config.toml
num_hidden_layers = 16
n_experts = 24
experts_per_token = 2
router_score = "softmax"
balance_bias = false
router_z_loss = 0.001
norm = "rmsnorm"
norm_eps = 1e-05
tie_word_embeddings = true
optimizer = "muon_variant"
learning_rate = 0.00858
max_grad_norm = 0.5
max_seq_len = 512
train_tokens = 794700000
Below are experts of layer 4 (counted from 0) of a mixture-of-experts language model. Rows are named router (the router's row for the expert), down (a neuron's output weights, with its number) and show model dimensions 384-447. Each number is 500 + 40 x the weight over its row's rms, rounded and kept within 0 to 999. Numbers have three digits each.
After each expert's rows: "comes before" lists some tokens at least twice as common just after its tokens as in all text. This comes from a sample of Wikipedia text that the model never trained on. Tokens count by the router's weight.

# expert 2
router:551563522560496527468501487493617473507468503550523489591534576561540531544472471541539555416540482462486489509529509551550551491497455541486523519475497538520542419455557519498427470510558535
down3:508493600486499552495550515488567467396531524522508499564433418493471512491471552556541450487521524471491446404533531472438424485505483548427500460438557503484530528436441430488554508504506556
down4:536524501488396491446555499496481472458512487529506533516522514516431572482475489467473523521452483485473524439492518406504509455542469521499513528425503510480510584466540485512474537469586511
down5:507448458525441466458418510499536494499518479537452500477484486486452501474585471482509550587442415459577517436500506623517475507545527497531504457522579508511456557503580505481430413566510479
down6:434509513558539469578480482504579501466490546553474530407568500547478421560503553547465513509523504504368499495483452514566493484516506560433480582480471412476468559531505491499499531593457578
down7:444511443550435444502519615504486516460489512435455520498483479486533500464573517449496538523516594489463494451441552533511526502515493541514570493578518515467531477473463574582436465526481511
down8:443492487504586503503461506482481466425488550561456516429586481517600540519493435494490538487543533471521525533452511615457496494494506515522497462488516442485518504541452457504473442515559428
down9:535487433543475497559515535500473446505519503495501525519509408550452547500544474472559528500480450440613469515534580528555469521445455531477434493511470552530529519464515494471528461493492485
down10:533541559479487487455535518497528544540539479519539516380544551573441492400445513515548495525499466469532526455489519508504456524473533493520486447525549553574419563520488579566557533513462483
down11:492492541501536529516480524475490486539541530515520432500574506502407531510532509510513562487523541476478489481554529546526519572547504476490473504504529514457483542547451485539480527477523445
down12:536507479504458548466502541454487456517521539534541410445555515495486537555413482553500439552403489518489431567523480481472512491572503509588493551543421542454390436572520510390510451453556505
down13:482440500453532521467458455511511446418503526494543491515468477614502491528448518528509433494445461512502467503562456506470479480539499495549502551458467485547428482504464458494510499556499500
down14:508414569478479430478502505624495486536487526504443500430536453499470459489506409437510523482492564534466536537517554513540460475543388494446448482512487551434412547522460547543527463422572503
down15:530549426483462469454550489521459482427449421473506517487495528451502448521520524524498467547503512571513529510510471557529444496499472457484512539384537541534557548638496530513449423570423542
down16:579464569514523570482463486513563457586479457495541478487454486497483507563529458506447483445494533504534393477511482480471495485464531469460544484521522512502485530478484437537541537466480475
down17:495498481502474492550565516472520536455444541453541493494482548537465554494477467534483457565536544528533405533513525455500471398569514499569526536482466498444511503491561470586527536445493546
down18:494559502446565559414487552443479550511509507501434508462469434508502471494462473476493563484474507424466523504543497481447471549509487494476505418463501455491499509444475469483536478477425508
down19:453495499532425501553432553559585507449543495531549458503488444468403516466502497490546479513559436494617500538450512500472551530486448480515523504431475470539525543429464481478455525463430475
down20:465516491460533515435477507422596504498555460554507549492607465452458496448565506501541473489517421445563456565515386486431509543563489527531428484526507496563529466538488537511472543513582490
down21:478499513479475476478504535481560481462511529496455458487497421491577468501461453543561544475478435502537501506465583504501464543499529517501536498521494494436533475436453494542506549569544510
down22:496421531498516465477477501476424561487544513478490441513516473527492544537542497505518502485490497475538492532496533590429544515456499479468497509500453440502445476567511461470470564481496482
down23:549494482513510430448513538519457531538493491547482503494551459497454525415456499481450587475547490538459532467559506440505516505492529503523491513401542462504477494452394419483442448513523467
down24:466499529578531514444472532525510458463488520526512536514494510464466481535532463488580478554534490550521574555499501496580471512563513535431478507463441447553516537498482529519510468490500500
down25:522538512365453450521532511470475531435478398482415432510502560439520513555540485608569488476473539572510458519428432477514460513501417481494494538487502495444487469513532460492490495574497501
down26:542512534498448547520532509548519515510553551521561477527448499578523454543496476531490492518523500502531463521471480450533506499503470485447519485415577475495491501450526510444499492488525538
comes before: " a", " to", " in", " the", " of", " by"

# expert 14
router:549527519525512500438548479641483387566510518542550525536464539552532504548482458579541538499494525478464520477542438542556487532456462534480518536477534535493557474389542503512469512498527541
down3:502490489428560387436530547471578492451542461474508525515553462530542517517542489526412436567503503524423548509489513496489495443563509533392458514532505478451486575509508425443564524543552473
down4:467556479514570559468479521404483495493525425478459478513480439448493458470481530495523480469560433428466500496528591501431516500437477490568496537448566417518509489439521545501424480448506444
down5:475538463430502551540492440498543526554561516430424463520519461524532424473429493492473499545536476515451489527522481447532480542560459466517517501499512533539548509484491537468516504437566441
down6:605492563487563500543543535486413552443506497478506523508491530532537436473456554523515502511454567531527550514517465496585509524543544631471487496474477489535509469435498524423539548500471433
down7:552520494425564503504572528499483565497495528540452572481584475544471517496545472517513526517501493490515533479534637552521575491393462554522531468461490600467542417452551505541491480549503518
down8:480495507456499513487491480430513480421508569462518454537473602493386497482434524553528410437512472512464527556519509514482470531555521517453483551507489536514541535494454491497461562516509451
down9:480505409441529573480502519489602594541495568491491655474506514523566578518495510461552463501466482471501454433578474461533448458537434490476468432489412479419492509486461528492467467495508453
down10:521517503447492499484478422485543505515510503436534577516469523484439558453519449471508492479579411471410512464528556500442526425510485460500476534529495537469564525497489555519469467466534436
down11:535476510479468543477483409505549453451560516457472518516509535489549425478498470523535429487499570479458516516514502496541472505479546481538502513326511496492468558546541470492505520452531547
down12:531535492448474551513479457486494523449498481522555527532478521492460417462518546499527486492521462502488507467588514534451527586471570520486533444473498511461501526548496517453500547405489513
down13:516558508555435535515540544462542469504506483487432498522483400460531547490496511534538546463545457487500427451468458504518515491486501479506509508485471521494535505478485575522504459483471484
down14:459572516516531490528514485533566510595513548521516482482539460482416439529502488423514519482525561581490489545512469613412550492507478534474587478547475617535416466451481594474626519519520577
down15:568500491490456506510418450504509515479480501497460487429493480549434507538508478511445542474506565488544460482501450592480489440398583518514566465460570571472521421471503485540498580546507507
down16:419535545496553472511485447453529480534552521520551469467472468523566518476500492506481444502574484520493556427490523534551490581446501443556485466537479455506532476502461504509492512521464445
down17:473536555529504440488430552432432453527514518507463459500488496501527456529586468509514524472505505569472514495475491517565509610526509454533474446512518435487537512466501554493483575568526524
down18:484475498501559495556516433544488563546496484481521458412499551484533441557471568460477512441505515461552484461459546468473500502558514566500528437424522565511448567482520462492492546481547486
down19:571512453529409520548462429468386569502500475496467531531526487466548454505484476537506573550497500560445542475545551491432485457579455527449511535557541521439459439457501454486508447536512503
down20:449500571497538491505590481548535471453505524493591479559531503533498448471540503505497498430458487502493521467396524467436484521582472394406556504495435554484442503522508490462508538566512403
down21:492511490596526521516528471482487509453544461477426460498508523462470514471546509546512499447532554463406471449516509418571528497530466382578497548427579509447540536454512443497524480495512501
down22:512387450523476561485522389510491515498501479577546482518503483484441531481512520512530474498488471464489454494464508452458506475487527497457520509471508491420457479522441526514406488493476451
down23:454499492524431562519490543554463533489454548603518459528490459468487486507453462563516489491504517486408491542496518498503519479425461516428510543493582450461463552475555404558510403532548528
down24:540513478437509406461558502551507487477515479423529441516535465513519488476494511486539479409503522510526506472538489579527486529510563498521508465529496482439496476521485452502450479444561453
down25:475531426575484496570498494482502484484446540458515468482543461507487492488548497502486507538528517543438510502569476523475533485495468515490494508516489542462482462532531490486464553535492506
down26:495434598549502516589513580529436496351536534468412474468562513461452459511500470460536457455555460468527431552493567527548424436486508494461405535470391629496528497453586554476426512499506393
comes before: " ", " —", "|", " +", " \"", " −"

# expert 13
router:508556525569473550495511437472520465516528468557597470518509482480547528533449496526515539492460463508456436529555527557504501525445453489491446498497544495571511475455531488521450485521551561
down3:602402497449459520490456533515524580523522526541452477550558462499491533564506492585482486614459566491473480469509525526416452548485488516446503521552450501509494463551522527527423469481452536
down4:497542526588533507518484466503583518582515462507563492537430538462557484578471512466417461481453504471523518549484498521452508425452451430476521590494575505528447439520523490485430494466555546
down5:531487513404490431497594538395495486508439482430508580513517542534516498533453495427464553544517535472460574584450537470493521501454535499473546548471459483564488572577490521515534465570499446
down6:474488509546507499486525512445525577572527533577536495539547465505468536552543550558504522592482514586485549518453522444485419573500541548441460474430530485571463445509571556476478508465486429
down7:504475513543424459452521493449492480417482451465471509487456474499533486503503583480525440516512526539509469528467530498493559500513476513496575496549526517491474479506574499520419557532487459
down8:539572534561492490455506524516581472526524572490513468502492472473549559556509535494523473445510475503457511481476440518483453503555437509463449455521450477509534458457478498505477447520481503
down9:503488504466411516516544525471503504520399505451541524512466441526524502490513492545513531487486566378514574555493530486504501559468511488468512506453548534427443564492626507513508524449462453
down10:495569502498489418458495483514481513533531510437467414567487497483422509512429431546537524518545494500565536524521456603523471493517538496460402548513555466445499454482541508543551554534498501
down11:508468493569506481491481482441569501499499496523516484463535511494453460516409416501463466467468490493493494532438514514470580481524441467495466488470458560482551487517466527568491478552489520
down12:528425516481574531539473526460509581520470549567520544445540531448500447487472478487568507516433547502544499495565532504529479490560473456448523458439488470462442438454471488528532456471514511
down13:520555580525472540496537531487496477470504480472506471542523501442489505497530521506557535494471470579497522422492482477510515489524522479543520462426437473515552498530566441517507535530492441
down14:463472513494475406488507525504439541475555428463506500464510453494436525483480530543476472477528476483532482535560515541478428452494490490522543531457517521511531489509480434561585474547495469
down15:513513497470452458492458441440414473540475481500461551500494516518552470496475454533468557496518489502513518560558479464435587517544509477542514623502422433473496566474455458499477407462480488
down16:507503469460471510470399421519560564536514488524518479524504506496510586502444406559539554510538551531486487491532517560533535551522471515531526478480467511487427485480447502539541507579556522
down17:456477509542543435520452478545499504463570493504475467489480558506498501497552503467465479445477527540468561466490472536497483515493527564486466521493511419534516534492589485507480495449500509
down18:597485544514492506524531544576433514527506476546514571570548497522485568557528499594448473587457542503457524523546532508494470482511537499427527459491463570544509525496482586444552454451563594
down19:501470511449570508525501545436502448488500506503540496485439513476467470500464528529496553472532472473539487509523507563517484503437412516458457513509532428467524527527437442535510459547496494
down20:456452514484532433506507485543482473536497530449488463432446521500455445549536489453462521513509525525475444536474480546510565527506431488522487487527480531505508476514519524453538455513471512
down21:509535444522459462502545525515543485474496504435478464495477506523554511477466605492479523560485516519535457440477468477478545476510494545501519537528551522517416500474551405446487582525432480
down22:560542518427475491655494540421526455510444530580546430496505451573492502523508500525510513461519565585407479479492509515431511507459467442480481419478449501493539486539489426504509499501483517
down23:550472464414475392514453520510422500497514510544503482602504510534515525502523483407485559483506542477601482511460533483462563526466462482440446474499550557458558561443549465420520503519489477
down24:448510516489495509488532504497504455516563490505482531500482502470553562524447485536482480513495537459471548554451507517501510489514484460451497540547501506434511456546484513519469546546582541
down25:518421441529516481504526485523552497505497501518444451527514530479486460454504549479526464490427512502452524546486524473487550459467492427493492496478517473535506583536552527419437515451486558
down26:415524483524476449482578531498470527591401420515514465498499489465544504540588453543515434460567529511487526526525515454428546532468526535516479520552522545506516529506529464465503462547464506
comes before: "-", ":", "==", "The", "===", "|"

# expert 23
router:531542505550535520471524496557513476530455532543484578521497520548540581533472465535447556483521539513450439478549476543545503494459464555466442525460515541468541453449484516503475544461540545
down0:444492546520416487524405497486418499502528480499534535508465520509474483544474512563435516597485487474492483539466463512565442455483453426545497430465482446430535578571522489491515492500511485
down1:523489594406529549508581490531546443451502543514449553463457483499557452494427495510478444455479576523441472550539522546542416487498498496505474470429506456499481470584556541476528553578474507
down2:536540467499559511430513432546494509508468507462471516499479436541557443509550493527530485482571485499578540521477534456494531544434495532566509550536461443445487477466482478522544499542437529
down3:543441429502546466476519524429556445456473440466488455503498526545506506447460498504515456437461547503510551491511540476468519560551533581504474458478493549469483538454525521560477471462478439
down4:501440422542488511563480551499577422514521510438457480467514447516427497515520568473473510426536554541461473475515585552574528498479486451524466554515502454516470477563512554449512513466512574
down5:472457531495470471488463396488517569513450418511558551509499536499518483568564558486490498550487533489511503490476430495475523495458439498548428517522569546521527428430541560508571501497496451
down6:529530469497562505470524395534511521527502481506510484461485521581485453456497469523555585479475477481490522530449506436386492533485536440505495458588461463489471515497520553437493490563496523
down7:436513496457472507468539466485491477471491500532486465503521523560429456442485521489499528434455520551466490499503496487514455470504513476501512470499471515533510523509512460452512503471462525
down8:476488474531517529577443546524463504545452481504438496537482518565456503562513487436496533521589416539492484556499526499485447547459514540555494498500521529446482515464454476548505501499507517
down9:552462590516546577509504497527508536585485385474468617382537530520518469575533519553475473508534495556491512486473522497516527478504524473469416501429520490472587418547558474598525411513471449
down10:522493479521518536460454540521474541466448530440523444582531506496516502408490504512568559457488416478506454473490499451466506447495529551462464454514463546540487503501500516499464513510530484
down11:480544574487523548458486466538532549543434473556456562509525531490509467500495491513540470445519521529517595463505464482561497531494441425484538492494505540472503542465555490480527477471535456
down12:497455465516565495529547470538509484499605456465500412544461519525491514510540562465556542484475447525525505520418498511530480513473521531515538431522510450501455488479482506487494482444490498
down13:545435536490448492488476491514460464529518512527494496441493504540455452465482501406483484488511519460569523524421517489499475450487508559496489550623515473478475533459483501517544556560609468
down14:496477549485440517517507438488435560459483558514467549546541480493530430569549426495466514538448466500500509508568486521532484579530482508522439404454546469551462506483540453494499511434542517
down15:545490556470475536557562521537555507491485526507439602481552510529480517550544530486488495443484593543518534496486562526570485523446396514540541522537517495459486488489485524500422539462427476
down16:537512535518615557525487502538467556511465472468494473521536485500522496510487452464509527545497543431542478456541522557523544516509463513566567497488523489486507473524537523467468392534456505
down17:481449490586486541530570520550513523497479539508487542499500567514503484429546495447528482572440565504557450476541502507508489555483441464445499509530528487506538481457497432484478501466510472
down18:458536525414454509479516443539470477535570447453506489472568573495493502505586509526472504554465494619501446409507457455502408462487555527498441512429522512466455473526423495491596510489553369
down19:510499477502475456488443493552502473555563492480518564522469586437431468499622464535410507522502441413498512520485494530526488443502534500447510517528497577387525564457422526555481533500509492
down20:470445490515474413463487518491552529494434522499544481502442493544473534506501495533498540478446582441509461551514492496517545493490511501554502500441515429518544494520477463548465566494558510
down21:490396525515479484453548509518442494432540477530522524522502467455403541444567465474484516533509543419552535452463491457555495468498471516479471451524475513573478562498472517482512487514571484
down22:547509417501464525490552424510471593496529429509499461500464514526573499571491476509484541469573446435467516496520501456493532484486510488481476563495549494508406526509503505513555513569510502
down23:526520479492461459495485551474495430419460525485457512487531515508484458490515502517460494483519458565481480542513497510467493455519500376559448566515463548504488450543448476527547490465515501
comes before: "0", "9", "8", "6", "5", "7"

# expert 3
router:623531554547471549465465494496489458521477503557478541495510552516557499513471464523525555484450481557477499519544473537574516523491461535599514560612504501450452491492466518448468526531517540
down0:470456454518589494446496536477476504469477534507524448495498487493500486480447462570410469578491421496524532511520481488567508462492485491509492471495385512433482542584469538494437467485522549
down1:495518493447495555461520408538502515519545519542430522572488493475494522476486499498509438463473484525483517556513416460420524476488480539488513535504596476504485539504406452464405503456523510
down2:544525537545477490454495464517577497467471504508545476508491525543510498470555525511552502514512513462449481445543569514498456543435493518507483524525521495455504505539494488478484542540476527
down3:472484529460434631494540492513483551548515493532501494474447528537488465518548454496470468500499456518504492542501485504555524502456468576467456516512479476434530470511501441520465461461515520
down4:526522553458517486499468501547470445414510595462491564404561483551460509529485482502435481448467510482474477532529440519509505473526456568534573585517434516447503507510516518517541469531531523
down5:453487538508445468537489523502509460464500470525559510511412409468462535463522491495536413548466515488504561458512443526573419539475520485515532458492559511499496472529511569560515507500459482
down6:478494546539405566478507480492501458478484512467553479470495518517540463501493579487501442476529493487476495545538550484399501528466485480520573500507506441505492482498528459490468462506517494
down7:508523450469458492503516456442478465523511534537454448442516548545446473540482554477485496539462429506501452504446506497520497417451624556562466460478553456457456522480516575510488492408493572
down8:382465467514523538511500505534513485544533407449510539479528559458524527504495503493455595512475450472514485445498519535518602470572518477491496494597512469434508471491516453507515459527487549
down9:482419506503481564428550469415500494561437478497514502422519568499466500449505464517496486484499492567502521403454580459570509500499487554521452498572536543502513450526484487524547551545464451
down10:475559433510481513508504592392498517464474475467435471443507545418426531497453421494456513519506500458431454542491459481524507472514569481449438519488515520519470512488419476496505515510502434
down11:510542533520465389533538512520516462528493537489481460514485448547488495502431451486524360529546500503482505528516563550476527447540407441501518411487528540491520484476548534579413501507539547
down12:449566521532451604487536491489463555515493487504542497539483449547459512476552498563492430552476519437476500464495506565533442481501498486513511495489508535549570540533526574414540440483510457
down13:509483520520523520558526456511483455568541482505478472494500487537551550477445474479477474533475539519503432445518438400473544466448492491540553451546543548477484514457515535519532462450555541
down14:470492452522553444525508449465532474470478462501470506500572474492553499557577525522525443468539482467449516484454485527506542493479572514489509471505409468590497385507480513408506479540534473
down15:513420516527528532544484458537528502535514477499504589505485575531507490558504464521436596495503520434440539514496560505478456469448466526437464577495447463520579568535533502474511424506494521
down16:424574520454511523502532539449532482578483462538468458469534471518524537525517510463493489483503499445524488520550484545557506554538537475532475457453502534444448582535501507477469540499523442
down17:466548528498512509544561557457550545476554529452436479481558488501502485498506513523509530532477476489537565470484474494504550535503463542508502436481473505527516508535480544512485502506470495
down18:525459489403437556472512530507507473532509477488519500461505472517556501517532478449489511493489452500525454530512418475490457523443506492534544506462531500537532515460475487485518448514477486
down19:481593571475537553502528529521461461552517453552512478567511517481482505489460559456492479510463488490554526447474571568503446448513531473515471469478494458464471512615377462533495497489551533
down20:588429542521522505498527532446468470441479489584530554509484502517570496536475427547512540441506488513442486499489476570581479526481457483518517475421505443474615455517527488492550501497515558
down21:487493545509468465492391461505428530561545491514442618499461486580492495520544520499514497472463496449548504532528460463455502512500545486501501440544488508461530452477491508420447537444432493
down22:474581450481576544473511519593482577479494412482516540452521517488536460491535534461489511466431500519558470467438556478469512446515566486533481451528520466537526501450500501599486492548443573
down23:533448435462557471471479543508444548468542507579533459441493493478483565485483510492572510486498558447490551518507500551497524533536478481516526444595465559524446502544449519453548522451428499
comes before: "1", "2", "3", "4", "5", "6"

# expert 22
router:546550556576432530535535491532540451544453524543490471452490456518526536531463456522518555513468496427477439566564461549546552550464457538542519544486528590530525475460541498526462505544546551
down0:528528489474501536455428484497363488487591516524515482530502444414542476437542572522555394534521596479474475534437497453496420528425510496484509468463539513590518516513528470460493521467546484
down1:502520469513519484484481497415438506504543566512495433533511559470515472582494410488513431523502485484554522505493523471524527491536521519424457478527465447491464401512445458515557502502454530
down2:544537560525484489473504507525501530514494509496570581464453537479493527449563575560464538506547582520530541516475488475514493534505456471520468508541435525510516470497548472513479578464510493
down3:486573488458470545430542516494429596506483429483436463468477522499557521460520552540504507526524479513569505515429465457501492514474431511568481467486498565510577537480467473454502519549500479
down4:463499543470479471521484540468500407447522488485491525488503506526486480544453450477493512487514535540555564562476501464484569521501540474513492542552481543512471465585501498526473508460458447
down5:478514527471563493493469475470501491457539470465581479510479571448523440487539479491529486457508463526446541491475506518471564508539534431529446557459507497401553485418456455545466526536433492
down6:501468518547469506504543458484505541469495510507466529593534497480544483528526419446414480479435419435488540543469519537491566481465476537547489487527469422517497530526475564516452482478476481
down7:480569520555517438501420459426515517535491545488489539447517395542446479507502491516555533470530504440498501549518509526476518521559435527537536489454475533554522535492469534527489454482469496
down8:527541525565517528423429492479519544511505424505574496512514486516520585456467470486579492524555506501480508513556424563534449528502534505462547528458527505512502460485446470462453492508455503
down9:491427485480482531575465487511482435485567478550455513475589513473528430481477410512484461397552502540584495494556471507520482441484454539563498463581478495541459452566494486478474506487427500
down10:593619518516487469457522518427537530496432514554454606498461570400495441481499524483514492532505560434549507583498512514530550480579485540484505524480435493553474425564560527468489536518539529
down11:525509458499488470471507492472455515504563498497542531523478527447501546537541391458461421415487537550500516491519488543532481405494545494505515537439475497539416517505554446579539414501493519
down12:482427514505466408515548557453445492544516504560429490482526505549489510518498422552512512524513522478422569498549485539492483462521508480413520522606497556532553370510449510488529508494482536
down13:509512476474537512515530462524535528470558490549538432501464445510576463525513577440529490487491486446614415479418465497490510505426541446534488464496497489470535474482582479460525517554476458
down14:503481515486539564567460547497478521515490473545531617557538517473515435502476437527505465511479495496506517576556466525516520494453545532479514421548537429504432510478517562505497503474457523
down15:474523519484514458444541509499560539507513443524504499526496522518522455510495481487480495488478543539396472544493531524568546513498525488527557482453552453454490522447494570478563486474535491
down16:475418519522478492413460521429458546507563533470588455491520465489537503488495495525472571532561490503556564588552500511525445468506480431506503582580507563493410522486457490552502490490407480
down17:470489495484476488480512528441484506502535493476441458524516463512466457547457515510439581572572476502525517508498581457462504577459500454500464523463467427527493538548485496512472536545539502
down18:490391478488532538502510420516522539537503535526457511509496463523444481531516448485477501493583522540506520539522526493521517509531473470489482501511514461469479574468488487459471447572443504
down19:508479511550477489527632428458476519512530618494445537484536536548542534513473429545520459503507552512475606465464508548469484494539509479566510520619528516449489460522535544489552575498510519
down20:507547461546502557507539489505464513572529539503519533506485486461409520515541508527470490573522478514537523541536494523461428461508476529503469574592570549425473526514431598477514478519581515
down21:540429542627517511548456546460528469521520505435518513471501540469559582439479518503521516447429475479461490457524429532517503507456460560450545458545513443444460442513486476442604496456452529
down22:481482375519450426494501503455500569466491411519488517500564459573494469393550518482503473550418501519580500530566481545502492518512487551538554488481520540527541536541439530426575454444542521
down23:449541516533517442510524485456482534529485462522487513493440495370492502501576471509518511510512576415492473504540469476576618433455455442498546503512539527495435551473449468458474463487460534
comes before: " ", " |\n", ")", ")\n", " JPL"

# expert 18
router:537563533543519535520584563605495467531521530547416480520428453537550522560443427543442542494526526497453493432541503540535448491487465535444542414429550526459543500454474508544451550469536545
down0:459459521490471358458513559498447420473474489507488500494512420490476494559502434520500497504515487528505475434432552513492493482473446460437465431509467465491555492426482446549555440491455447
down1:512529522513532489504521460536429490493537555500521484468465485538436530462486458481460487428509439541504512470521484531497421525551449471556479483509468582445544564554526561438548521461539507
down2:525492551471448511477508425478467522542524462493490533488472509432513443508479488479475535457416529401506530518550469488532421505524430481492490548473423564492542504478462490404484523492468500
down3:500510441508454462547507492445496482519436504520552505540517473464490526543511501512514517657459485485512422546525516490507449455529452568455474508477490407525498471491502489467526508545427496
down4:526494482474551504496530470565451597486467463592476465496517492471447535577412431402466462504540417526493527447519498494500496517534470486461498500454534473524581543520479460470479527419473470
down5:544552407511492567496491506473448481510525571506527416458500464443496503477529490589492419464462479512418437485476595586462560502492461462495559595504484500544490533475493536546500512490511524
down6:502599473468454540550479493521436494506550473506496511465554458500482533494500523519551505455485502483470490504493507484460481447505446459537481600482489573489471435540428506531544473495535519
down7:483514452494569552526481494464469465577451499564502504510562517533485468498492523537492544502441525472477451529454482476494421429515528434493447481493429506444525504484513432477469485444475441
down8:468575474470537540516492543501506458489454516531487508483447508446566471495539532487509508528449552502540539480503498532511479541436532513560535538539488569473459548435483404482525455523516499
down9:522511568549506517436540479555538560520414516518530493504446501582486432528531489470469481486518409571512568443536512516544495462572566453479521461460506565497508470544552502534459487525509450
down10:481497473539541535524506514482457575488528461493584580467506522462539478527580511515514479479502589486531532457449439458521477566502479467554468497478553537466536531487469473486516435529436520
down11:513602432406525515554565454564515475509521529561475533492485516459516406458544404480514425451537564501506546495519505505541563442519496483480600561506457571443514509503454541512578475504485497
down12:510473487516461544531524485535498517527561553566554514526540528492513521438497468440520560491520476497458477491449529442482420545454506440533517544501505547473440555537574433516523522519400500
down13:500497550525543592472503541493491489484508590529425563463486501483444515459480471514529507560560479514504625554530501475528527508463508417437517529508502518455412527504492526582533511546525505
down14:515472509384493465516437455446484528548406480586465535561561530449485539529469499444507488503502537472557525502496477481541487439514423489519490459444523532480489463441436453449561527495492481
down15:571444442557435579466479471592488470513503486510508528464442481513517485552487444501538540597495425506502493470516515541515550472490512507480478511507546485496539461493439493515515483546413452
down16:510524501474505478545503522507474493509506490542547509537517561549539438483477574542486567521542501465451477541456500543478491500423470533449545446474403529544498445489517507458533516587506449
down17:484462479480443513488457547508536518467531496574484530462443477511536500476476520549452493441408553486457524592494519516448498430434511490553479492504503516526536510549493446507450556503518439
down18:512478482540509504552485459493550526548505501538516499480507480461557442563527566552445429452561474588450550571519491454502572550501471548492507447546525506586534495545532466510428413497511531
down19:456403510568529472525434534487500508392498508465470481449489403481471483530511540524514516624541464556536460466463471526489531533490501520526520509505517478548518526517536458497486539540540426
down20:513518480459525403565495488529513524605486498507500475473492474557452510547495538519457521503527521507457529464447573499501451489557545557460460563423507600509511463512437476491493446483542501
down21:474495482516480457503488579497540561505447482523548415514495468440567495514517515433529563466505546510520490527486492444478522468492481508470469502542405566460427520514500492529436470531592523
down22:558529521446559527493515411495460544557526490516473501478552502483490487484483563557492435526529588487457486485536447484484497462500505538472468564497487519437495555468488461518473473464547458
down23:519492479497502561514486498453490475540493453498546518484445460499545532511425482531470510506562505480505472504502432524512499481570546566526467516523498534501569470502502510526501432462579508
comes before: "|", " ", "0", "9", "-", "8"

# expert 7
router:513571559576469492520491497548512496514501459644486508482527480528571485520468476545497602464519525513463518545533478547510492485453463515535523510453493535546549467497468475517414508515516573
down3:492601457549599550547512482467508377515542501451515495491519456525522459499482524495480516505580480571429520474507474431519505520447473479466457552438511508496490498475393525531430485455533473
down4:487537547479476419495556535497475470518542444429471433526433483558513443471514451522550511537569487575490495524547543456430518477508511520631452557483488527444495491468517436462541459481518554
down5:510454521553450531436451513462442540405493548490439545556470581497520503436496501486518518516492530463478508539476494563526541533475476525590507524384450632489441498455542489538521504544549493
down6:421497507552456506532520504462518464505505507452526535416429424466587550546433526475488464530537441509505499480540518523485526499478510521505501450547414561505468591496593466472485488541480485
down7:552429500408452467518498569476514463528522546454471531494534373448501442513553532595490482503563513571481406610492533564435445475499629543540516494473548467533555498537519472487513527479451567
down8:436545493481472481479450528494493558505495455512506513507447518503484501530428473450517511470488459508421536511528525575466516594458573501516481560531528489451479548470478519518535465502495466
down9:552510516534532494521487489479518517482489449520512563432476411499441537483441521483488514482469520575485461437440556585492530539452532439491471399485463460498494572581526512505513496450546564
down10:507404498430498543478474516538516496495574456468568506551449502470540530525460380436487516556568432536502496508454479448510588476436454551525462575515507523503520493531478553444420481438546427
down11:547473517469509462468525433556486484551490539437530536524476445504459510426603528478469490498469514486467470548503536494500494544503516460468524449570541591487463468540442561565451490535498548
down12:566528414455545487530558452449576511463495500456522542430465454475547494506522514466484525500516490506494495457453527489497517540527545554517502541512493513481454479508527498514480518544477540
down13:531524460514526560551573497569441449481513538584493598601510526480483539465536545489550470541535554459486472511472514562518529471504482465511522531433447491508440505542507493500429527510426525
down14:591455549493487543477524421495475412488493528489504471551524474579499544503542465534436577507422507458540462538403544528460423526468516529530448473521532562460478541499453506495471459480517471
down15:491538499529542540473521539439575462527473503548482548462491501506481550504478551501484456467529514476520447512445520572502470468478554528500466438485493472531506496522522488520550485472576492
down16:553526487454510489528500371487477495491536500491486454522456519477445467546424460529527495448445472486522488533435514457508493597583446473524570514560527492451490512550527473540419570520531491
down17:521448498551512545531576448450488467446477491543486429548510583491509515542471552521408435495590486487545453564495531462455525471490444510537504467500501458460495520504521436459430531496523526
down18:479500530481521523510501497499515487518495485510488460474525483504492539462550543490526498467512547468542433515416549514481545520434500489513513419566495508489482471594489444540435491572507523
down19:447449523502502393478447524464466562504458428524491524518483482521527493493486442558469494499535499488458603484503493503517457484520442473575535501516475511554597440510461427430502500587505452
down20:541529536615514492493458531478487521525518481492539522536476531423538548476500512536481422492523536522464550484507555554470482449475461457520419505551557546555520488503530568492473486495499493
down21:500541421447521501484477509490486570457474446531425504442574450438502459556494451557510481458512495506523509496533520483508426496543468407468503517509440426501477509538514482532534499486494550
down22:454536501512522446442526498560508528480487514561473430493488526491522454474500508499508507485535524508515441484499520525503553468526507573568408596505396534526441411493511481504493534464470538
down23:452469562511522437518459500490530455489563419473550524498510511477505537468495511464545490496542558554520458546437512488456519478480565497538508512453517464538543573461482517531482523518503507
down24:422519489502514501525472474412463483561513554508502550458537550456487491463497511499523490486594525436453500452520552431403562523558519501504491514499531540456403479512480467457570507527533508
down25:519510490526497449459494552468501503495494432530512457470527479462435473500457508457465542574502579526475479481482520498481442523518527507427554505504470436557507530516500542426527486552486483
down26:601535453437495561561475464487547553517514535463444524498504504535504562521490519571526481488484419476528519565438474493522536505477523520511465441500544463526444514528500495443482516530494471
comes before: " |", "0", "–", ".", "%", "5"